{"n_layer": 13, "d_model": 192, "n_experts": 64, "experts_per_token": 3, "d_expert": 96, "d_shared_expert": 192, "activation": "gelu", "moe_layers": [4, 5, 6, 7, 8, 9, 10, 11, 12], "router_score": "sigmoid", "normalize_top_k": true, "routed_scale": 1.5, "balance_loss": 0.00281, "balance_bias": true, "init_std_router": 0.0279, "lr_router": 0.00123, "n_head": 3, "n_kv_head": 3, "head_dim": 64, "vocab_size": 23365, "norm": "rmsnorm", "norm_place": "pre", "norm_eps": 1e-05, "positions": "rope", "rope_base": 10000.0, "rope_fraction": 0.5, "qk_norm": false, "attn_scale": 0.125, "tie_embeddings": false, "parallel_block": false, "init": "uniform", "init_std_qkv": 0.0487, "init_std_o": 0.0, "init_std_up": 0.0487, "init_std_down": 0.0, "optimizer": "soap_variant", "lr": 0.00422, "beta1": 0.95, "beta2": 0.95, "weight_decay": 0.041, "lr_head": 0.00583, "grad_clip": 0.5, "warmup_steps": 200, "schedule": "wsd", "decay_fraction": 0.759, "decay_shape": "pow", "final_lr_fraction": 0.02, "batch_tokens": 65536, "seq_len": 512, "doc_mask": false, "train_tokens": 385500000, "steps": 5883, "dataset": "wikipedia_en"}
Below are experts of layer 6 (counted from 0) of a mixture-of-experts language model. Rows are named router (the router's row for the expert), up (a neuron's input weights, with its number) and show model dimensions 0-191. Each number is 128 + 24 x the weight over its row's rms, rounded and kept within 0 to 255.
Before each expert's rows: a language model's description of what the expert responds to. This comes from a sample of Wikipedia text that the model never trained on.

# expert 56
What it handles: Closing pieces of words and names, such as -ing, -ly, -ey, -ay, -ide, as in Burn-ing, Nord-ly-set, W-ey-mouth.
router [111 122  85 162 133 148 126 157 116 101 121 118 122 106 124  83 110 139 129 131 132 137 181  98 144 123 171  90 138 101 135 148 117 174 103 161 116 143 184 129 132 102 145 122 119 145 118  83 119 130 143 122 129 164 101 179 144 115 166  87 127 170 148 110 136 159 131 120 148 174 121  88 103 120 133 149 145 149 153 111 132 127 132 121  71  90 168 106 135 154 118  97 177 103 135 112 126 120 146 130 121 149 145 116 150 122 136 144 113 145 162 142 134 136 107 133 115 116 126 110 145  85 101 117 104 151 127 152 161 150 116 109 132  95  97 122 120  85 135 129 166  98  64 123 106  94 118 138 105 125 118 132 172 142 153 118 149 154 164 161 142 115 157 116 129 116  99  92 131 104 122 137  99 176 158 125 107 182 142 140 147 136 131  95 160  63 125 140 117 113 153 133]
up1 [110  78 129 153 136 106 132 134 117 102 136 148 138 146 127  87 101 162 125 134 101 103 165 128 186 146 130 103  92 164 104 117 138 111 143 133 126 174 116 175 151 159 146  82  68 139 153 132 157 146 124 105 193 140 137 167  87 167 135  93 167 115 132 120 136 169 158 157 109 127 106 146 114 120 125 144 143 145 151  90 105  87 107 146 113 122 136 161 108 126 113 110 151 149 125 124 132 112 104 166  79 140 121 151 150  89 127 123 135 131 133 112 139 136 108 161 141 108 112 141 114 139 168 114 117 134 143 106 152 129 117 166 150 134 108 133 159 127  90 156 136  99 139 144 121 137 135 145 143 132 150 174  77 100  99 121 110  92 122 121 127 153 120  89 146 133 118  73 149  69 129 101  92  88 141 148  88 100 119 127 125 130 150 117  87 111 141 118 128 124 133 111]

# expert 30
What it handles: Nouns and entries in sports and election tables and credits, such as Team, Stadium, Votes, episodes, TKO, dashes and scores.
router [142 106 113 134  73 149 123 112 113  91 102 105 140 144  76 146 159 147 128 110 106 149 112 133 160 136 128  68  74 122 132 144 137 105 100 106  90 128 162  86 122 118 141 151 116 141 109  54 112 145 100 101 121 160  99 142 132 134 134 132 104 157 155  98 126 140  97 106 119  78 149 154  90 126 138 144 136 150 121 138 106 143 128 109 119 151 138 124  85  47  59 154 110 131 130 129 135 166 104 156  99  99 117 140 150 161 122 119 154 164 144 127 103 121 101 113 123 157 139 107 115 129  94  82 140 148 127 131 143 137 118 157 111 110 124 137  90  92 164 106 139 131 102 130 149 115 115 140 119 128 118 138 110 181 103 120 134 131 141 140 109 145 134 190 113 122 117 120 116  96 110 117 123 141  96 140 142 161 157 168 143 101 141 117 130  92 153 105  98 121 133 133]
up4 [145 103 155 129 114 148  95  75 132 117  96 133 116 126  84 168 148  83 137 123 139 112 134 159 129 126 133 146 174 144 123 140 106 118 158 102 107 126 143  84 156 125 149 148 132 154 136 105 150  92 136 139 167 125 126 104 174  99  97  78 118 151 159 119 138 140 139 103 144 110 125 125 108 156 149 156 110 131 119 129 106 101 133 154 111  99 130 145 152 121 127 116 120 169 100 121 145  86 184 116 118 113 110 153 133 124 144  87 134 170 158 134 130 114  86 153 129 106 107  89 153  98  80 126 123 106 118 146 134 124 114 129 130 152 108 105 137 109 146  73 116 130 138 140 146 127 197 130 104 136  88 114 107  99 131 110 159 108 140 161 131 109  92 157 107  56 120 150 128 137 139  78 133 106 152 120 123 186 154 156 126 135 140 122 116 158 146 114 128 144  94  79]

# expert 18
What it handles: Opening quote marks before titles, song names and quoted speech, often in track-list tables; also brackets, dis, pro, and minus signs.
router [146 139 133 127 104 167 210 148 111 155 100  97 137 121  90  97 115 140 144 116 116 136 117 157 165 147 141 124 148 158 175 149 130 153 123  87 110 133 159 148 178 111 132 145 137 153 100 124  76 135 124 115 147 155 117 146  99  92 138 142 102 123 138 128 107 115 123 122 154  99 151 160 105 112 145 140 113 152 132  75 143 110 104 140 115 132 164 107 121 122 125  99 173 113 137 138  96 129 139 117  85 135  69 143 156 142 121 135 107 132 174 125 136  91  96 121 114 135 147 113 147 143 104 113 142 114 142 117 122 119 113 178  98 104 123 133 127 148 129 141  89 110  88 135 120 135  85 121 130  65  76 129 118 144 159 111 103 151 105 121 143 145 180 151 130 125 119 144 115 120  98 119 111 130 130 131 145 187  75  83 153 106 144 119 162 107 150 127 129 102  95 112]
up1 [165 115  74  95 147  92 131 142 139 104 103 157 139 119 138 158  87 110 127 155  99 117  73 122 152  96 174 129 118 153 162  74 123 145 118 169 134 132 114 109 124 109 105 110 158 136  81  98 138 133 168 110  91 103 104 141 153 145 120 133 178 133 125 161 118 145 139 117 104 117 110  88  93 103 116  86 113 144 119 114 118 114  89 141  90 102 150 145 128  76 105 124 120 113  99 139  91 132 113 105 115 101 156 166 134 111 117 148 156 139 124 125  90 118 141 145 182 137 139 135 103 161 116 143  97 144 138 132 120 133 109 132 125  86 161 149  95 144 141 103 126 129 110 159 108  93  83 146 142 136 137 146 186 120 112 102 102 169  86 125  87 120 128 143 102 135 174 112 157 130  82 131 131 131 132 140 130 112 152 144 136 124 133 148 129 164 163 149 153 113 136 111]

# expert 55
What it handles: Opening fragment of a split common word, often prefixes like un, dis, ins, red, -c after quotes or hyphens, e.g. ind-irect.
router [123 148 109 130 107 138 115 127 122 121 109  99 139  69  97 115 133 109  61 118 102 127 149 133 153  76 168 102 150 149  97 142 123 111 128 122 117 103 137 126 172  96 146 139 129  83 149 132 111  81 157 168 159 146 124 148 145  92 135 170 103  76 155 114  78 129  93 133 148 118 144 143 146 170 140 110 116 167 146 111 115 100 105 118 150 128 136 120 103  90 120 159 100 105 171 174  94 110 130 136 121 115 131 124  98 139 121  89 130 118 143 138  99  84 133 117 127 145 143 112 181  95 121  91 144 168 161 129 107 109  94 129 121 135 103 155 109 128 122 127 156 122 117 149 146 111  92 120  79 118 156 162 116 150 187 167 103 109 139 150 107 139 137 123 135 122 151  85 175 121 111 134 138 119 142 124 150 149  90 129 146 111 132 142 121 138 101 113 140  94 130 104]
up4 [146  82  98 134 162 119 130 151 106 119 107 163 136  96 120 165 104 136 149 145 146  86 162 148  97 111 152 133 135 114 123 123 149 143 124 124 156 147 102 116 158 125 169 143 104 141 118 133  98 142 131  91  96 125 129  97 172 115 118  99 108 114 100 144 169 187 111 131 112  99 147 145 125 137 121 166 108  95 114 132 135 122 138 163 137 138 104 102 119 137 109 165 157 162 130  91 139 101 100 123 112 117 125 139  99 132 128 145  95 176 128 153 130  86 156 126 118 114 137 119 131 136 139 142 144 122 184 131  92 131 134 123 105  71 171 100 140 101 127 114 150  83  98 153 120 133  93 146 153 140 104 173 158 122 136  92  79 136 139 114 141 109 129 120 144 174 147  95 158 155 119 134 160 152  93 125 160 176 156 114 135 197 115 133 133 101 147 122 141 167 153 136]

# expert 50
What it handles: Dashes and slashes joining numbers or names, chiefly year ranges like 2010–2012 and 1772-1831, plus hyphenated name pieces and K/D/A stats.
router [120 146  88 172 100 145 156 146  92  86 130 109 143 117 113 105 138 119 107 109 130 124  85 164 105 108 126 108 130 148 117 148 127 152 132 154  80 135 139 114 138 101 158 161 191 161 113 126 118  85 154 121 136 134 104 140  79  91 125 100 137 102 148 102  83 129 161 149 100  92 153 145 147 157 127 138  94 130 132 146 135 115 141 111 153 102 144 117 150 111 158 166 112 116 168 109 124 121 106 153 153 110 136 130  82 134 115 141 174 133 136 144  97  94 102 174 162  83 110 101 137 144 110 136 100 143 165 113 181  70 119 120 140 131 137 123 128 101 149 161 159 112 118 143 136 100  73 125 100 106 139 175 109  97 116  86 135 154 117 140 150 158 117 129 122  94 127 105 104 112 110 135 124 116 114 137 125 143 132 117 181 108  92 113 137 138 116  80 117 129 116 127]
up1 [110 167  90 106 121 130 106 142 160  98 178 121 142 172 172 124 133 121 122 111 123 104 129 126 155 136 140 122 113 149 114 143 176 132 145 158 142 116 106 110 107 135 137 109 159  69 104 106 133 132 140 113 121 133  88 155 124 160 126  72 164  89 105 114 156 121 130 137 121 149 149 137  92 144 104 167 125 142 145 108 187 114 114 114  97  97 114 156 133 131 146 113 153 157 106 140  84 114 129 146 132 163 125 141 131 128 120 161 130 107 104 127 122 143 118  97 155 113 121 143 121 179 142 137 141 120 132 146 113  79 136 104 128 112 124 121 122 128 140  91 133 119 131 133 156 125  86 149 152 129 179 108 143  90 125 115 133 167 143 194 135  88 162 134 106 132 119 110 116 105 104 114 118 172  76 156 111  91  94 163 104 107  81 168 104 129 161 101  86 124 151 148]

# expert 6
What it handles: Final letters of acronyms and closing words of organization names, such as OSS, ETFs, United States, Armed Forces, Army, Association.
router [122 104 120 163 156 176 153 118 125 109 110 122 142 147 118  76  91  87 147 137 122 137 159  94 151 130 126 111  96 152 103 151 128 108 121 117 105  74 164  49 121  93 139 189 144 141 127 116  93 104  75 123 120 195 137 121 110 100 163 135 126 107 152 103 143 112 103 133 105  90 151 107 128 140 146 132 106 141 152 121 123 151  89 126 117 120 139 125 128 135  76 161 138  82 136 121 158 157 103 123 123 120 140 131 159 155 108 144 136 139 140 151 125 110  99 140 131  61 143 112 137 138 130 114 112 119 149 158 154 101 107 155  98 110 136 136 163 128 108 131 121 132 128 128 126  87 130 160 127 124 132 135 122 163  91 144 168 168 167 158 119 128 151 179 114 135 107 136 133 114 144 124 126 134 125 132 117 129 147 153 173  97 121  97 159 152 153 113 110 117  73 127]
up4 [126 138  64 150 110 106 112 119 100 159 102 131 141 120 147 105 103  97 120 125  88  95  89 112 164 124 151 117 105 117  99 119 180 159  89 155 141 131 160 111 156 150 140 119 107 124 162 147 142 114 108 143 102 146 134 108 138 158 133 165 136 106 140 119 134 183 112 139 104 111 168 126 147 143 151 156 117 132 135 173 120 149 187  67 139 145 127 150 153 154 115 104 124 128 147 115 145  80 129 150 136 153 124 117 107 102 117 135 115 125 147 149 126 103  82 140  91 110  83 123 133 104 181 117 118 127 144 109 141 171 142 177 114 127 132 115 122 158 130 101 102 123 131 103 133 175 119 141 127 126  96 174 115 100 152 167  96 108 133 111 135 128 195 142 102 140 150 176 131 179 141 128 116 106 123 108  83 124 135 124 124 102 105 126 142 151 128  97 133 109 117 107]

# expert 57
What it handles: Century pieces 19, 20 and 18 starting a year, plus family and role nouns such as father, wife, president, musician in biographies.
router [124  95 118 147 127 140 150 135  72 143  89  87 156 123 113 122 123 135  91 127  99 160  99 150 125 127 140 120 118 165 135 133 133 164 126 127 130 102 200 139 138 106 165 115 126 144  57 123 148  90 116 118 165 173 193 192 120  99 139 114  91  99 147 112 110 131 120  85 135 125 140  78 119 144 137 104  82 150 122 124 119  72 126 130 141 120 137 113 120 121 141 158 168 151 131 139 126 193 109 157 107  99 113 141 137 123  98 159 157 125 127 108 121 131 129 140 148 131 153 124 136 121 165 115 117 105 137 132 134 116 122 150 114 135 121 173 102 127  89 132 123 167 126 111 163 105 129 122 110 138 176 140 125 127 138 140 144 131 134  94 124 121 140 181 134 114  92 116 149 154  98 111 137 118 113 141 135 139 145  94 130  99 123  96 140  93 170 132  76 147 152 104]
up0 [195 100 113 133  75 144 112 127 131 127 105  83 168 105  92 105  92  93 131 149 144 135 132 136  99 107 138 149 144 154 147 103 133 103 138 137 114 152 168 186 117 140 113 112 112  81 107 131 156 178 127 150 154 139 116 125 128 143 116 169  80 137 140 129 113 125 112 100 146 132 146 119 135 110 140 135 124 138  99  88 120 111 143 137 165 169 113 109  72 123 137  98 122 107 167  58  91 114 118 151 133 144 130 132 121 103  89 125 114 136 136 127 105  93 138  96 175 160 112 135 136 128 140 141 114  84 126 159 140 145 121 113 106 112 173 140 146 108 136 123 127 155 138 121 147 117 135  89  81 150  93 136 123 112 159 120 145 124  98 126 119 110 120 143 120 129  94 126  98 179 109 113 129 112 123 144 161 158 119 167 147  89 139 100 113 128 110 112 111 173 184 124]

# expert 26
What it handles: Ordinal words and suffixes such as first, third, -st, -th, plus year and score digits in tables, such as 19-87, 2/10.
router [135 125 120 172 132 147 148 122 131 124 132 129 165 135 100 130 165 126 152  84  97 123  99 155 146 110 110 111 160 114 128 146  83 109 110 119 133 116 154 123 147 140 160 157 170 105 110 146 112 139 144 134 136 184 124  96 159 112 129  96  93 123 200  99 110 100 143 113 167  97 175 119 124 164 123 135 123 162 113 103 143 140 177  93  94 121 137 131 140  91 118 152 147 124 166 127 157 118  92 121  87  94 126 138 140 143 143 146 140 128 139 123 109 111 105  79 108  93 129 102 119 133 128  96 158 146 113 153 167 153 109 114 119 157 101  96 167 115 124 113 111  83 108 153 144 130 104 156 117 122 137 137 126 119 171 106 130  98 177 145 132 117 159 157 137 121 128  98 110 143  95  97 132 105 189 139 115 121 152 120 144 100 132 102 179 114 110 105  93 146  87 122]
up0 [147 128  99 106 157 119 166 125 136 128 146 106 133 167 154 118 147 110 164 142 130 137 123 120 114 143 168 130 153 135  98 143 120 104  89 129 134 146 113 138 100 116 141 130 109 185 169 112 104 113 146 154 121 122 121  81 112 115 151  81 162 162 121 143 125 157  86 131 139 135 127  95 101 143 146 131 169 147 138 156 142 132 102 165 163 100 135 123 168 132 119 161 156 139 141 123 104  56 114 115 109 113 129 148 153 155  97 152 156 160 154 121 153  78 134  86 109 100 123 133 109 150 126 139 156 115 153 115 140 149 148  92 112 119 117 100 195 121 129 120 158  80 122 108 140 146 150 158 150 102 152 121 153 125  99 146 119  79 142 141 141 125 152 143 155 128 118 140 103 143 111 114 118 176 116 116 130 110 115 118 127  91  55 178 166 155 120 111 136 152 126  98]

# expert 1
What it handles: First piece of a word split into several tokens, often names or rare words, such as Ar, st, co, sp, Wil.
router [117 161 115 141  85 118 135 122 121 117 108 120 133 104 110 128 110 135  90 133 115 128 136 161 143 104 158 104 139 147 104 193 116 123 104 138 123 151 165  90 179 125 152 179  94 166 106 112 128 129 150 170 144 146  90 110 149 145 137 154 113  86 151 122  71 150 125 138 143 126 162 156 152 135 119 109 115 135 112 100 129  82  91 143 137 136 149 122 107 131 140 103 120 107 166 166 103 154 107 124 109 109  97 142 128 169 110 112 130 127 130  66 106 112  86 123 120 161 130 117 137 129 152  63  94 162 121 107 135  98  98 125 111 150  92 112 149 173 128 120 126 164 115 166 128 105 117 106 128 111 163 131  93 113 131 120  85 108 116 153  68 162 148 135 121 121 137 134 135 105 117  77 124 147 129 126 130 171  82 116 142 110 115 110 112 118 133  83  95 128 128 120]
up4 [147  98 125 112 158 109 107 146 138 145 148 116  80 142 140 114 140 139 152 107 136 109 165  96 113 123 158 146  77 171 122 102 125  60 121 152  99 135 130 109 114  80 149 113 111 140 150 155 135 132 159 103 145 114 122 119 106 104 144 146 119 111 105 120 128 106 136 123  75 103 180  79 158 119 129 150 144 150 121 107 102 123  76  97 119 143 107 147 114 154 135 137 141 119 152 162 130 122 109 163 103  92 123 169 136  95 132 129 156  98  98  94 110 136 115 126  87 161 106 121 106 122 156 114 145 123 109 111 141 105 166  96 144 115 113 128 102  74 147  94 133 149  93  99 152 154  81 112 131 168 144 121 121 104 147 116 133 143 133  97 148 145 119 143 178  82 138  79  96 146  93  79 124 167 119 155 128 153 129 143 133 161 137 115 154 114 156 124 112  98 120 113]

# expert 12
What it handles: Word-ending pieces inside longer words and names, mostly plurals and suffixes such as cast-les, band-le-ader, ve-ins, can-ons, valley-s.
router [148 156 116 122 130 106 137 155  49 141  81 109 127 121 122 151 115  88 113 144 127 113 167 115 161 130 123 123 120 132 134 114 153  93 105 138  83 116 123 110 128 141 139 135 136 163 131  94 139  99 134 166 157 176 117 129 148 143 126  88 133 116 162 134  95 139 152 125 111 104 176  89 108 113 106 135 126 102 108 109 102  99 112  72 119 134 153 116 152 133 121 114 106 104 133 162 128 174  91 152 116 123 173 158 154 127 120 100 158 148 146  99  84 155 120 168  82 136 139 129 132  85 121 139  96 102 130 163 139 131 115  94 129 110  98 158  81 101 155 127 113 103 146 106 148 111 139 133 135 164 138 117 137 114 126 145 154 166 138 126 115 117 137 113 179 109 108  93 135 118 125 103  74 167 112 149  95 135 156 122 171 117 149 108 149 151 147  87 131 155 150  99]
up3 [154 149 138 138 121 117 127 115  85 108 138 119 160 131 122 119 124 112 118 125 141 108 129 146 145  91 137 104 159 133 139 143  82  97 159 135  87 146 117 146 122 182 153 120 155 116  76 105 114 124 144 119 131  88 151 144 105 146  85 102 148 114 135 129  98  99 166 151 127 125 117 127 111 158 138 113 165 128 101 118 142 148 138 112 116  82 117  83 128  81 131 107 111 153 128 145 140 136  94 109  89 157 170 107 129 157 105 151 142  92 130 123 108 131 112 151 122 190 149 104 104  99 141  89 126 124 129 141 130 159  73 141  99 102 127 122  98 122 160 198 119 138 159  47 138  74 139 128 132 142 127 119 149 142 104 130 106 106 126 136 137 100 158  99 146 166 135  96 142 122  96 142 142 104 136 126 107 116  83 160 100 125 159 135 119 120 108 102 140 181 121 122]

# expert 37
What it handles: Numeric tokens such as 1, 2, 4, 62 in tables, scores, dates, platform numbers, formulas and chemical identifiers.
router [125 131 103 136 150 159 120 115 148 118  97 115 139  97 121 115 150 123 142  96 114 137 129 101 115 120 152  88  99 107 118 151 135 132 121  96 131 138 150  98 163  85 132 177 183 153 123 122 109 161  99 161 126 136 118 128 113 133 128 103 113 107 104  81 139 166 109  97 112  61 168 120 122 105 140 140 143 104 117  61 135 127  94 135 111 128 112 138 123 137  89 142 139 119 152 174 137 149 126 141 114  84  92 151 144 142 113 154 153  97 167 140 108 149  98 136 133  80 143 114 150 129 167 162 142 127 110 138 163  93 126 165 127 130  73 182 113 110 130 121  97 110 118 126 168  93 112 141 114 128 151 146 102 115 115 119 103 174 197 122 151 130 144 139 174 145  93 114 121 132 131 117 131 132 162 121 103 140 147 142 136 100 140  85 154 125 128 127  86 120 134  96]
up1 [139 121 151 146 126 140 155 149 139 137 117 148 159  84 159 155 162 140 133 113  87 134 149 133 129 102 145  93 160 141  91 157 123 134 140  84 130 168  54 156 149  85 111 198  82 177 129 142 133 147 147 121 131 133 149 115 102 124 109 157 131  81 108  64 142 174 138 148 119 121 122 114 109 130 156 119 141 128 127 131 131 122 113 119 104 119 126 137 131 164  99 133  98 130 135  78  99 146 120 111  67  85  89 126 125 104 101  96 120 105 129  92 129 139 155 162 121 122 157 153 154 141 121 149 134 129 155 114 172 139 164 118 154 112 148 104  87 122  84 104 137 112  79 139 103 148 102 170 108 169 116 131 161 131 120 163 163 123 126  94 141 128  97 136 106 123 130 138 148 123 118  94 124 131 139 137 137 108 145 144 145 121 100  91 130 138 125 154 130 116 134 138]

# expert 35
What it handles: Number pieces completing years and dates, such as 19-86, 20-25, 1939–40, and day numbers beside month names in dates.
router [119 119 128 138 116 181 169 145 139 103 122 114 183 105 100 101 115  98 117  99 109 128 100 116 110 161 127 100 142 132 173 109 130 151 116 162  93 138 154 112 119 132 170 150 139  81 113 131 135 109 125 150 128 169 157 126  93 140 123  87 162 139 148 102 116 127 125 119 137 140 180 106 139 151 101 160 121 157 140  89 138 135 105 145 124 107 127 139 134 130 115 155 131 133 150 131 138 153 124 132 118  69 137 140 144 141 108 196 130  93 132 148 157 138  46  90  88 149 124 109 138 124 116 138 127 125 131 128 139 126 112 166 133 130  83 122 112  97 108 132 114 122 127 109 166 128 121 168 120 102 153 150 133 126 114  74 121 113 181 130 145 138 158 176 141 105 127  87 170 169  78 160 126 137 130 123 151 140 118 147 142 105 150  99 140 115 119 124  90  86 105 104]
up3 [148 153 140 128 117 110 138  98 140 185  96 111 149 115  59 131 140 146 131 153 158 140 136 155 152 128 110 155 115 147 103  94 149 135 130 132 119 119 138 204 144 129 128  83 134 132  98 105  78 117 162 144 133 139 145 115 142 166  98 141  89  98 137 111 118 108 114 150  93 151 146  96 116 141 145  89  92 171 127 123 170 116 137 149 115 126 114  82 145 128 119 129 141 145 170 114 126 135 146 118 106 133  72 137 117 140 133 153 157 123 138 127 167 107 150  99 145 123 100  96  79 150 116 107 118 111 149 124 167 192 120 109  85 126 105  86 126  96 145  83 146 123 126 126 115 143 118 116 115 115 149  99 118 114 166 127 149 117 116 158  71 119 135 113 140 111 114 155 142 126 132 142 148  87 104 115  65  97 168 109 122 157 112 102 109 145 127 124 134 134 118 115]

# expert 3
What it handles: Spaces, commas and colons just before a year or number, mainly after month names in dates, such as August 11, 2020, September 30, 1993 and (3:59).
router [111 130 101 147 140 145 149 176 131  88 100  88 194 115  79 136 107  93  88  52 128 118  93 129 117  99 139 112 117 107 173  91 117 136 142 116 120 122 148 114 131  94 145 171 119 148 111 140 127 160 119 126 164 138 151 119 109  82 100  89 133 136 123 113 101 128 138 122 166 131 136 125 122 129 107 107 123 139 125 107 109  97 113 111 147 133 145 123 135  97 107 142 120 111 176 158 114 147 141 109 104 113  94 144 155 147 120 131 128 129 121 109  96 100 104 105  96  73 136 102 148 127 134 119 123 154 193 139 152 106 124 138 144 119 123  85 126  65 118 163 130 120  96 104 152  94 129 116 127 142 125 145 107  87  93  79 103 144 129 103 142 136 146 139 137 107 102  96 105 111 114 120 145 156 167 134 144 131 138 159 156 110 157 110 108  72  97 133 109 114 109 106]
up4 [146 176 150 142 138 147 157 131 166 173 146 147 180 117  80  96 138 169 112 166 119 107 159 150 132 123  86 135 121 138 120 122  85 120  98 123 126 130 133 106 119 101 135 126 139 143 143 144 162 123 124 155 105 115 126 127 149 103 117  93 106 125  94 120 122 126 151 143 196 115 152 104 104 140 112 130 154 144 107 132 130 130 117 171 118 120  92 121 105 100  98 108 134 152 158 120 150 111 154 106 158 130 135 153  88 150 118 116 140 161 135 135 156  97 122 130 161 126 101 128 111  80 146 133 167 145 149 129  48 151 122 109  94 147 117  83 119 131 115 108 147  99 108 132 111 138  93 127 117 156 105 126  98 115 131 167 130 152 138 125  94 116 148 134 154 102 146 111 104 171 102 112 206 127 138 125 147 133 162 110 143 170 127 121 166  83 108 105 119 153  90 132]

# expert 2
What it handles: Colons ending infobox field labels and list items, such as Occupation:, Production company:, Attendance:, plus table cell pipes and coordinate prime marks.
router [ 67 128 105 160 170 151 156 160 111 136 135 117 196 105 108 107 126  98  87  89 127 100 132 137 109 126 139 133 112 163 160 126 116 122 126 142 109 144 160 132 150 121 142 132 168 153 103 148 157 129 120 114 148 140 125 189 120 125 117 148 146  98 119 108 139 120 112 122 121 166 122 142 102 113 107 155 127  99 209 129 144 125 126 144 101 103 134 108 108  70  89  91 119 106 138 103 113 124 149 117  58 104 128 156 127 156  98 132 168 130 136 110 146 130  87 154  89 113 119 106 147 127 136 105 171  94 143 128 115  76 106 150 127  98 137 117 180 159 135 159  97 160 149 124 134 145 130 132 107 130 132 144 132 112 112 117 149 146 141 153 114 128 145 118 151 107  94 109 114 134 139 136 119 161 167 157 140 149 135 153 129 115 131 122 148 134  95 130  65 167 127 105]
up1 [115 143 118  71  84  97 130 137 158 128 126 141 137 171 157  99 145 127 138 143 157 143 110 141 150 117 157 117 102  85  87 134 130 119 105 139 139 123 122 176 142 125 178 148 124 152  72 134 145 142 191 107 136 107 149 151 208  95 117 108 174 120  91  98 126 111 151 127 149 128 125 137 132  92  98 109 136 132 114 145  92 114 115 122 127 136 146 137 133 130 103 124 140 107 138 120 122 111 100 110 146 120 139 186 127 176 112 110 155 109 105 163 122 121 156  96 101 126 103 114 155  93 111 109 153 133  90 139 103 105 114 142 126 101 118 103 155 103 164 176  79 137 148 140 104 159 140 110  96 131 117 121 106 150 113  95 172 124 132 140 130  97 127 116 114 138 113  94 102 157  99 105  97 121 129 125 156 142 131 126  99  87 117 101 110 118 110 178 146 112 125 167]

# expert 39
What it handles: Last digits, decimals and unit tokens completing a number in tables and measurements, such as %, km, million, °E, the 5 in 168.5.
router [119 107  91 144 118 124 122 130 145 118 118 120 116 149 121 135 164 106 131 110  96 137 137 103 107 170 132  90  96 125  84 166 108 127 124 119 108 108 128  97 159 143 127 148 133 147  90 137 118 126  87 151 141 164  88 113 114 111 155 146 126 140 159 115 109 130 126 104 161 100 137 119 113 144 112 152 117  82 128  81 126 143 104 141 118 152 141  95 119 146 142 137 124 116 163 146 140 141 124 143  84  91 103 151 149 130 108 167 164 133 120 180 133 151 141  89 153  94 129 124 166 126 111  95 129 153 206 119 141  88 121 141 132 139  74 132 130 118 167 121  97 120 104 158 154 103 110 156 141  52 159 140 144 158 117 173 107 139 162 132 115 148 171 179 114 133 119 132 155 111 120 152 123 128 165 131 140 129  92  88 139  77  83 101 133 143 130 125 105 114 113 127]
up0 [121 131 147 132  94  82 141 163 120 162 100 148  95 145 127 133 138 134 170 112 146 127 111 143  66 154 116 158 155 134 119 149 126 149 137 101 108  97 166 119 114  86 142 198 136 107 136 150 128 104 162 126 139 109 107 136 144 119 171 176 131 109 106 113 166 132 186 186  97  97 170 127 112 124 147 130 154 152 127 141 113 160 108 171 109 106 118  94  99 125 114 123 128 163  94  90 152 126 103 156 147 159 143 127 127 142  93 159 106 111 104 192 131 155 124 162 133 136 157 149 133  91 102 145 115 113 140 139 149  96 136 141 108 153 130 154 130 131 139 142  97 149 112  96 151 136 128 139 176  89 134 154 123 101 138 129 148 131 142 100 147 144 121 163 100 123 157  78 174 142 127 138  96 170 126 130 125 129 143 145 139  95 128 156 121 139 133 111 115 125 109 103]

# expert 14
What it handles: Single letters and short pieces inside transliterated or non-English names and words, such as Xin-h-ua, Mes-k-waki, Thai bytes, IPA symbols.
router [ 93 116  92 111 160 113 174 124  97 129 110 127 126 141 140  91 127 125 111 149 127 110 128 159 115 148 149  79 137 138 106 125  78 172 141  87 114 118 151 113 147 154 129 161 129 175 118 113 130  82 127 171 130 153 124 112  86  96 116 150 129 109 116 109 140 133 151 114 150 114 152 112 135 131 112 145 144 131 138 117 105 117 155 108 115 102 138 135  98 138 131 105 115  79 140 134 194 149 113 137 121 115  98 173 117 134 111 149 155 142 160 127  89 106 104 155 121 157 155 118 162 129 169 123 157 123 155 159 131 114 129 133 116 128 138 116 138 116 179 167 108 140 139 145 128  97  67 131  74  86 140 131 146 141 123 128  66 115 119 145 128 123 132 121 154  95 121 106  74  91 127 157 125 151 153 129  58 137 118 138 157 114 158  70  92 118 113 122 106 118 128 120]
up2 [171 153 107 145 126 134 126 118 111 152 117 143 121 146 109  86 144  99 141  87 128 115 159 105 153 157 156 132 120 136 134 157 118  94 120  92 136  70 156 139 142 134 123 134 144 163 128 159 134 169 119 124 124 137 146  87 154  81 110 139 147 159 135 152 111 119  96 114 124 120 157 128 144 166 132 144 134  83 182 114  85 166 119 136 115 112  96 132 142 137 128  62 126 122 127 124 153 112  96 145 115  94  93  93 143 129  93 162 176 125  88 168 111 111 147 132 137 109 125 112 142 109 109 145  99  85 163 113 149  79 130 169 143 108 118 117 165 115 169 189 139 131 108 149 118 130 143 146  96 144 143 127  80 147 123 124 114 159 184 119 117 135 114 126 132 111 141 148 143 141  98 121 121  88 114 118 119 150 139 129  67 138 149 148 132 130 116 117  98  98 126 174]

# expert 0
What it handles: Measurement units and short letters after numbers, such as m, km, mm, ft, the N/S/E/W of coordinates, and stray mid-word pieces.
router [129 133  81 141 112 115 156 144 125 142 102 123 129 132  80 132 154  97  94 119 128 123 196 118 176 130 122 126 132 126 131 156  97 162 126 108 119 136 138 112 104 147 126 117 137 108 145 100 157  87 146 119 150 139  84 114  95  68 169 162  99  97 104  98 109 176 129 130 160 141 129 126 129  94 120 126 125  97  99 119 146 130  77 115 133 109 127 129 133 149 151 146  95 125 172 108 152 143  93 150 135 132  97 182 119 153 130 142 169 141 146 161 159 130 117 131 170 134 116 109 115 153 142 101 104 149 179 160 148  72 121 129  91 144  96 125 175 151 138 132 122 117 120 177 138 118  99 158 114  73 158 122 126 135 140 135 133 116 141 183 133 157 142 137 157 107 100 149 128 109 126 133 106 149 162 141 115 142  95  98 117  84 135  99 147 131 131 130  94 122 108 126]
up1 [ 90 156 115 135 115 110 117 128 107 144 116 131 150 125 124 151 144 110 145 162 138  78 103 131 127 149  71 115  89 108  96 136 154 147  82 142  99  85 138 130 104 150 181 109 155 114 138 160 122 128 113 130 149 151 132 121  97  84 164 107  96 103 130 132 142 154 145  87 136 125  98 115 105 129 105 164 133 144 127 136 111 115 124 121 123 155 169 116 120 118 176 112 103 135 112 139 193  84  97 109 126 124 126 150 124  87 138 149 132 153 133 102 133 130 185 122 142 131 161 111 154 145  99  97 145 111 136 110  80 114 131 123 130 110 148 110 120 135 116  93 127 118 181 151 163 138 143 148  93 166 116 107 157 120 144 157 129 125 149 118  88 143 121 124  77 158 153 193 138 100 107 126 122 142 116 135 131 121 138 118 177 106 201 141 126 121 100 117 125 123 163 102]